Below are experts of layer 9 (counted from 0) of a mixture-of-experts language model. Rows are named router (the router's row for the expert), gate (a neuron's input weights, with its number), up (a neuron's input weights, with its number) and show model dimensions 0-159. Each number is 50 + 15 x the weight over its row's rms, rounded and kept within 0 to 99.
After each expert's rows: "gets" lists some tokens that make up at least twice as much of what it gets as of all text. This comes from a sample of Wikipedia text that the model never trained on. Tokens count by the router's weight.

# expert 3
router:34 59 40 63 68 77 45 43 41 48 28 59 44 56 40 51 54 45 38 73 56 57 59 64 61 49 69 72 27 34 56 60 42 44 74 32 29 62 50 25 32 56 54 41 54 14 59 71 24 41 50 49 50 63 47 67 37 50 55 38 69 70 39 55 77 60 37 46 23 86 52 66 62 78 54 54 69 78 41 42 44 48 63 60 44 43 39 99 33 43 47 44 45 45 58 38 26 51 53 52 41 72 48 41 40 30 36 46 35 34 75 13 51 44 37 57 47 27 56 56 36 57 37 57 38 50 67 34 52 55 38 50 48 61 63 65 68 36 62 28 29 45 44 64 63 18 73 66 44 50 30 40 31 22 29 53 62 52 77 38
gate0:30 67 69 31 39 84 39 49 68 34 41 50 48 81 69 35 54 32 17 40 46 42 60 69 36 21 55 55 48 28 71 18 40 62 55 41 32 59 62 32 49 61 53 60 59 58 68 62 75 34 74 47 62 68 59 42 51 56 24 28 45 59 54 43 39 70 52 67 60 54 69 45 69 59 58 39 70 33 71 59 44 54 79 55 46 25 64 46 41 27 37 67 34 43 48 38 67 47 53 57 60 67 27 38 60 72 22 76 46 53 50 59 62 44 37 27 21 37 38 32 37 46 38 53 35 68 37 41 53 46 53 67 53 70 50 38 78 43 57 27 45 44 57 58 56 62 72 34 60 54 45 43 46 21 25 26 44 30 58 28
up0:39 58 48 24 32 57 31 48 54 51 44 29 37 68 63 56 40 31 08 40 51 42 48 33 31 31 64 31 50 50 56 31 48 60 39 18 42 39 68 34 45 41 64 60 51 34 71 54 71 49 62 39 62 71 66 64 50 69 43 60 57 61 38 46 38 39 48 63 44 32 70 40 64 58 69 53 56 51 55 53 54 44 41 63 49 57 74 53 59 55 51 71 53 44 39 44 89 55 62 48 65 65 27 29 42 73 28 68 55 78 47 62 61 53 44 39 22 37 28 47 20 36 25 47 50 51 40 38 89 70 50 39 70 68 48 42 81 34 30 34 54 42 34 64 77 66 89 65 59 55 70 52 44 55 36 43 26 41 59 25
gets: "n", "un", "ri", " part", "x", " n"

# expert 45
router:37 42 54 48 43 55 42 47 55 65 22 40 44 63 40 42 34 24 39 34 43 49 58 55 65 34 51 42 44 43 69 69 66 53 69 57 45 81 28 40 32 57 52 21 32 51 29 59 37 58 52 56 56 53 58 62 15 11 13 23 39 73 48 60 61 45 48 35 62 72 47 56 65 38 78 37 38 62 41 66 43 60 49 48 62 44 39 99 50 74 61 41 57 40 43 43 37 66 38 38 79 46 75 30 42 80 58 57 22 46 77 22 48 33 41 46 44 43 65 46 36 55 57 48 52 58 60 48 50 56 73 56 41 61 60 70 52 55 70 48 41 24 39 51 44 40 62 63 39 53 64 74 36 44 47 28 57 65 62 28
gate0:53 46 61 42 56 41 23 62 73 14 56 71 50 77 36 15 54 67 63 25 52 59 81 54 55 36 44 70 40 40 76 62 55 69 50 74 48 53 41 58 42 68 40 47 33 70 57 34 45 46 36 49 94 55 51 63 52 52 35 35 31 20 59 48 71 37 66 53 35 67 42 44 37 33 43 56 52 39 35 52 66 27 43 61 56 57 56 51 65 49 45 51 61 36 47 49 36 42 46 60 60 51 31 52 79 78 13 31 45 31 54 38 46 41 58 45 39 30 33 49 42 63 65 63 45 58 56 36 32 33 35 46 13 58 87 38 60 46 62 53 25 30 44 34 27 64 63 68 42 41 53 77 61 16 39 53 60 45 51 47
up0:44 40 52 41 75 56 33 42 71 62 42 53 41 75 40 49 47 38 47 20 62 42 48 44 43 37 38 72 38 38 66 38 63 32 42 64 60 43 38 31 24 45 43 61 63 39 26 56 61 72 52 67 66 69 36 56 81 40 46 25 54 28 51 61 53 28 73 60 44 60 14 35 32 52 56 50 58 55 26 51 43 44 23 55 34 44 61 66 47 62 70 50 51 44 32 62 45 60 57 38 59 51 69 55 64 56 49 34 70 72 54 42 39 61 56 06 47 51 61 85 67 38 62 56 59 63 56 73 83 78 51 51 09 77 63 43 56 57 71 28 31 24 50 50 55 56 54 62 33 44 51 78 42 26 50 52 51 29 52 69
gets: "b", "f", "ur", " b", "if", "st"

# expert 33
router:66 61 34 52 56 53 44 53 55 48 32 63 47 39 41 67 58 65 35 66 37 63 73 58 62 46 48 53 58 20 64 58 49 57 58 26 56 46 48 42 34 52 34 26 40 37 48 70 66 33 52 36 58 47 48 76 28 39 35 36 49 64 32 53 52 64 60 48 47 70 82 60 63 42 28 56 60 66 26 68 80 84 49 73 51 58 26 99 39 44 80 23 49 17 70 54 52 47 58 47 67 66 34 34 42 68 36 59 57 48 63 29 31 25 33 48 56 31 55 32 53 56 62 55 41 64 42 36 49 43 65 49 46 58 44 63 53 49 31 46 45 49 48 47 47 21 47 48 45 26 26 65 21 55 44 31 67 57 51 39
gate7:43 48 23 47 56 40 50 73 53 74 23 67 28 46 41 42 53 53 48 43 52 32 47 37 59 41 69 55 57 48 41 39 49 30 66 63 61 45 55 57 41 69 62 49 39 19 58 56 48 50 83 57 43 61 81 54 21 22 60 49 35 48 59 35 52 54 36 37 66 64 47 55 54 56 28 57 25 45 44 56 53 16 54 81 63 67 59 52 53 80 49 67 44 54 49 30 32 20 30 33 48 46 60 16 64 67 73 73 55 65 53 44 42 27 43 73 51 50 70 30 44 46 71 65 65 44 68 68 32 39 62 45 26 53 52 65 76 60 41 57 47 60 15 56 40 58 46 59 60 30 59 76 47 21 54 16 65 42 70 27
up7:61 80 24 50 51 46 54 63 54 32 63 37 38 49 79 53 66 25 31 29 47 63 36 30 68 60 47 57 66 68 59 57 39 63 57 26 53 63 45 47 69 26 58 52 63 28 55 37 56 61 49 30 62 20 31 43 33 82 18 34 35 45 57 46 66 73 53 78 49 47 42 38 57 80 39 44 58 64 28 42 60 79 46 56 33 58 60 57 59 65 53 42 52 62 67 69 64 43 59 53 28 61 57 43 48 28 36 55 44 31 51 39 88 54 58 36 56 48 70 59 68 34 69 54 43 55 49 74 52 58 36 81 39 39 28 41 44 38 56 69 43 68 41 64 45 62 47 34 49 66 29 08 52 37 69 79 46 35 29 42
gets: "d", "ad", "id", "ed", "ct", "od"

# expert 67
router:43 57 34 52 72 58 36 47 60 45 49 27 44 56 46 34 45 43 41 51 41 64 48 53 78 70 52 62 43 22 51 74 36 62 46 47 46 48 37 24 19 49 39 45 34 32 61 74 61 30 58 58 48 49 57 59 16 33 32 47 31 57 52 56 32 53 29 62 51 63 61 64 56 63 53 30 40 62 59 76 45 56 48 58 77 38 66 99 58 61 40 60 26 21 49 44 28 65 30 57 39 40 46 79 61 66 58 60 59 44 78 40 50 43 24 39 38 60 31 55 42 58 46 62 33 55 56 45 53 37 61 52 50 81 70 63 75 38 45 40 57 71 33 66 75 35 87 49 41 54 44 50 30 29 17 40 54 41 45 51
gate0:19 62 66 67 25 37 56 78 54 46 56 62 64 66 55 23 49 20 32 53 40 66 44 76 65 59 50 63 55 39 46 57 46 47 60 41 39 49 63 63 50 80 47 51 43 51 54 61 34 49 47 39 47 57 48 54 43 50 25 43 90 55 29 85 71 62 46 75 50 61 56 99 60 40 53 47 46 34 48 56 43 35 66 96 42 51 50 39 58 70 48 27 44 56 35 49 34 46 43 22 46 42 43 53 51 46 48 56 37 47 57 69 50 37 44 29 43 59 27 29 15 45 68 76 54 43 47 50 37 48 48 69 65 51 52 45 44 72 49 76 54 48 68 51 59 54 52 50 56 61 46 40 26 53 16 06 57 53 26 26
up0:38 44 58 39 47 42 72 45 68 38 21 55 78 44 33 49 58 34 58 22 60 36 50 44 46 56 85 48 38 61 38 90 81 48 46 60 23 48 55 36 68 36 61 48 55 73 46 46 67 50 26 33 47 64 64 39 46 55 59 73 39 45 50 31 40 38 65 66 65 55 68 75 48 67 35 43 46 48 46 22 43 51 47 60 61 75 15 36 67 62 26 69 72 64 49 65 64 62 59 28 60 28 54 79 44 21 33 24 64 66 43 48 47 48 24 49 46 40 30 65 47 74 59 49 63 41 25 31 52 35 39 24 34 79 37 48 59 39 34 59 30 41 35 49 38 45 60 51 73 42 24 55 55 56 42 50 42 60 70 52
gets: "g", "ig", "c", "ug", "stit", "og"

# expert 51
router:50 55 29 83 58 71 68 58 62 49 29 57 33 37 51 36 60 42 16 64 69 54 50 57 91 45 54 57 42 43 43 43 25 44 55 57 37 58 40 35 11 43 36 34 41 33 55 87 31 28 56 64 69 44 73 53 18 21 51 60 53 98 41 35 63 45 31 61 33 62 54 55 43 64 49 44 45 72 38 49 51 60 41 61 79 60 46 99 36 35 41 46 41 46 43 47 26 74 30 42 48 60 66 51 63 50 47 60 38 40 77 34 43 45 28 47 44 33 66 53 52 40 26 84 56 39 47 56 64 72 48 33 43 58 41 49 44 36 45 48 71 41 52 45 39 37 47 54 32 42 47 67 42 51 35 49 58 37 54 48
gate0:38 37 48 66 56 36 33 49 64 53 48 69 49 67 60 54 61 60 56 54 75 58 65 59 59 62 61 53 46 79 66 45 76 46 47 38 37 41 32 22 34 73 45 50 36 29 37 14 55 85 44 40 48 51 68 52 54 24 70 42 61 43 38 62 43 53 28 61 51 77 25 52 64 57 41 03 63 32 72 51 48 51 66 62 58 32 67 67 54 62 59 53 42 31 66 54 50 78 76 43 69 70 52 68 32 34 28 50 45 13 73 32 25 56 23 42 75 36 39 49 59 43 39 57 45 40 52 43 66 60 27 60 53 29 47 63 57 64 50 22 35 45 52 42 43 45 34 65 33 44 74 46 46 32 42 57 61 67 55 21
up0:23 45 59 54 61 54 33 49 59 70 32 48 27 41 54 51 46 61 72 49 40 41 75 33 20 65 08 56 32 40 37 59 71 30 36 66 55 51 60 68 62 46 53 67 38 31 25 28 49 37 44 60 54 30 49 42 47 42 67 63 52 52 62 45 22 66 69 35 64 62 64 45 65 22 43 37 55 62 58 00 40 74 81 33 62 58 35 36 39 29 78 51 59 61 47 71 52 55 81 61 65 43 42 46 60 53 71 52 36 60 44 50 42 38 17 52 65 44 30 51 33 59 66 77 26 24 39 80 41 42 58 35 35 27 55 71 32 40 66 39 53 57 52 62 51 38 46 61 45 54 54 50 71 36 56 51 44 53 51 36
gets: "re", " to", " not", "ial", "ell", "rom"

# expert 42
router:38 47 33 72 30 62 45 65 64 56 18 57 45 51 35 47 54 42 30 46 55 75 54 66 72 45 74 47 74 51 60 46 54 61 60 52 37 62 38 46 27 33 45 39 44 53 63 54 48 42 59 73 71 51 66 44 26 44 37 55 49 63 63 46 53 56 44 58 39 69 42 54 58 41 72 55 70 69 40 57 31 45 66 63 78 33 51 99 83 44 40 55 43 23 45 53 61 55 09 53 67 60 30 51 56 51 76 53 40 27 67 12 41 35 35 50 30 54 55 17 68 44 66 51 40 39 44 49 19 58 40 48 39 44 52 50 66 31 36 52 53 44 33 44 48 18 68 67 46 37 35 73 54 31 36 39 81 35 69 31
gate0:45 41 59 53 55 76 47 54 80 81 46 37 32 54 54 62 55 61 19 51 63 63 45 48 83 49 37 54 35 52 42 54 46 56 49 67 63 51 04 11 45 52 57 20 29 48 31 54 41 60 25 28 51 52 59 62 42 42 61 49 50 62 57 38 49 80 58 62 72 62 53 36 34 46 47 19 21 49 55 61 45 55 38 52 80 45 33 69 48 59 55 67 61 41 49 42 47 62 42 51 73 56 55 61 57 46 33 87 20 42 52 27 60 30 25 57 40 61 55 49 52 78 34 74 47 62 54 34 37 49 49 45 41 45 48 43 51 13 51 28 85 65 33 50 80 43 47 54 51 55 38 71 31 30 48 54 56 79 54 39
up0:25 48 39 44 54 72 47 48 39 46 18 62 45 68 63 18 56 54 33 35 68 61 37 62 55 33 60 59 42 67 53 47 41 26 59 10 33 79 40 46 29 50 64 55 51 29 38 28 52 59 66 34 33 31 60 36 56 28 16 32 63 43 41 33 38 65 48 63 52 51 30 52 53 55 58 43 89 46 60 70 20 87 62 40 62 58 48 53 58 55 52 31 54 45 59 48 41 40 22 53 63 44 71 64 66 57 54 45 70 64 67 56 55 67 35 54 63 39 69 49 48 65 58 66 56 32 74 42 44 31 44 52 83 49 58 59 67 54 50 85 26 31 59 33 38 59 42 66 44 51 31 60 18 48 19 58 63 39 41 49
gets: "l", " l", "el", " al", " r", " L"

# expert 15
router:38 81 19 44 45 55 42 73 62 48 50 65 52 47 50 40 70 36 32 57 46 53 62 70 62 42 52 38 42 29 55 66 37 51 75 84 64 54 30 20 30 66 32 44 18 39 49 48 24 35 79 56 35 42 65 70 14 12 46 44 33 75 60 56 53 52 35 63 55 86 41 60 65 52 38 35 35 67 56 51 71 59 66 74 52 43 40 82 37 49 48 61 27 32 76 56 51 75 22 51 37 72 51 58 73 47 50 57 35 41 77 50 43 38 34 42 41 62 35 36 58 52 21 70 33 71 35 53 64 59 48 51 39 52 36 43 62 39 49 49 55 27 54 56 37 35 30 39 38 58 53 51 63 46 51 49 50 47 70 47
gate28:59 66 57 62 37 54 51 76 22 46 35 46 56 63 25 60 64 20 41 55 50 54 43 65 41 62 53 33 34 53 59 64 52 44 64 68 42 41 37 48 34 49 31 51 47 47 48 34 66 60 35 62 47 58 61 29 17 33 29 65 53 35 51 40 72 32 47 75 29 37 47 45 62 62 51 00 48 56 39 51 46 71 49 56 47 47 28 70 42 57 41 55 47 57 34 61 39 73 42 51 44 45 42 67 74 35 34 39 58 30 71 42 14 55 06 59 71 50 83 39 48 90 40 58 52 53 33 74 51 44 58 38 56 80 62 66 51 58 62 49 42 50 37 72 45 54 53 51 30 60 41 63 35 33 63 64 27 81 72 48
up28:62 67 68 56 50 48 49 60 40 54 43 17 55 45 10 29 65 40 42 49 58 69 37 60 44 63 63 46 84 55 61 34 62 33 55 46 19 28 39 59 70 79 63 49 55 48 46 60 48 60 36 70 39 48 65 66 49 36 34 60 49 22 42 54 95 46 46 72 35 45 49 37 64 42 61 24 60 68 43 61 64 53 53 32 54 24 39 68 37 80 39 47 38 39 58 76 36 32 50 35 42 49 43 63 55 50 35 42 42 41 50 44 43 57 35 50 54 37 49 57 07 82 21 42 35 37 47 74 24 65 44 17 65 84 66 66 48 48 65 39 34 54 50 54 48 43 47 41 44 38 58 54 46 48 52 65 42 59 85 33
gets: "'s", " the", "ing", "ight", "%", "'"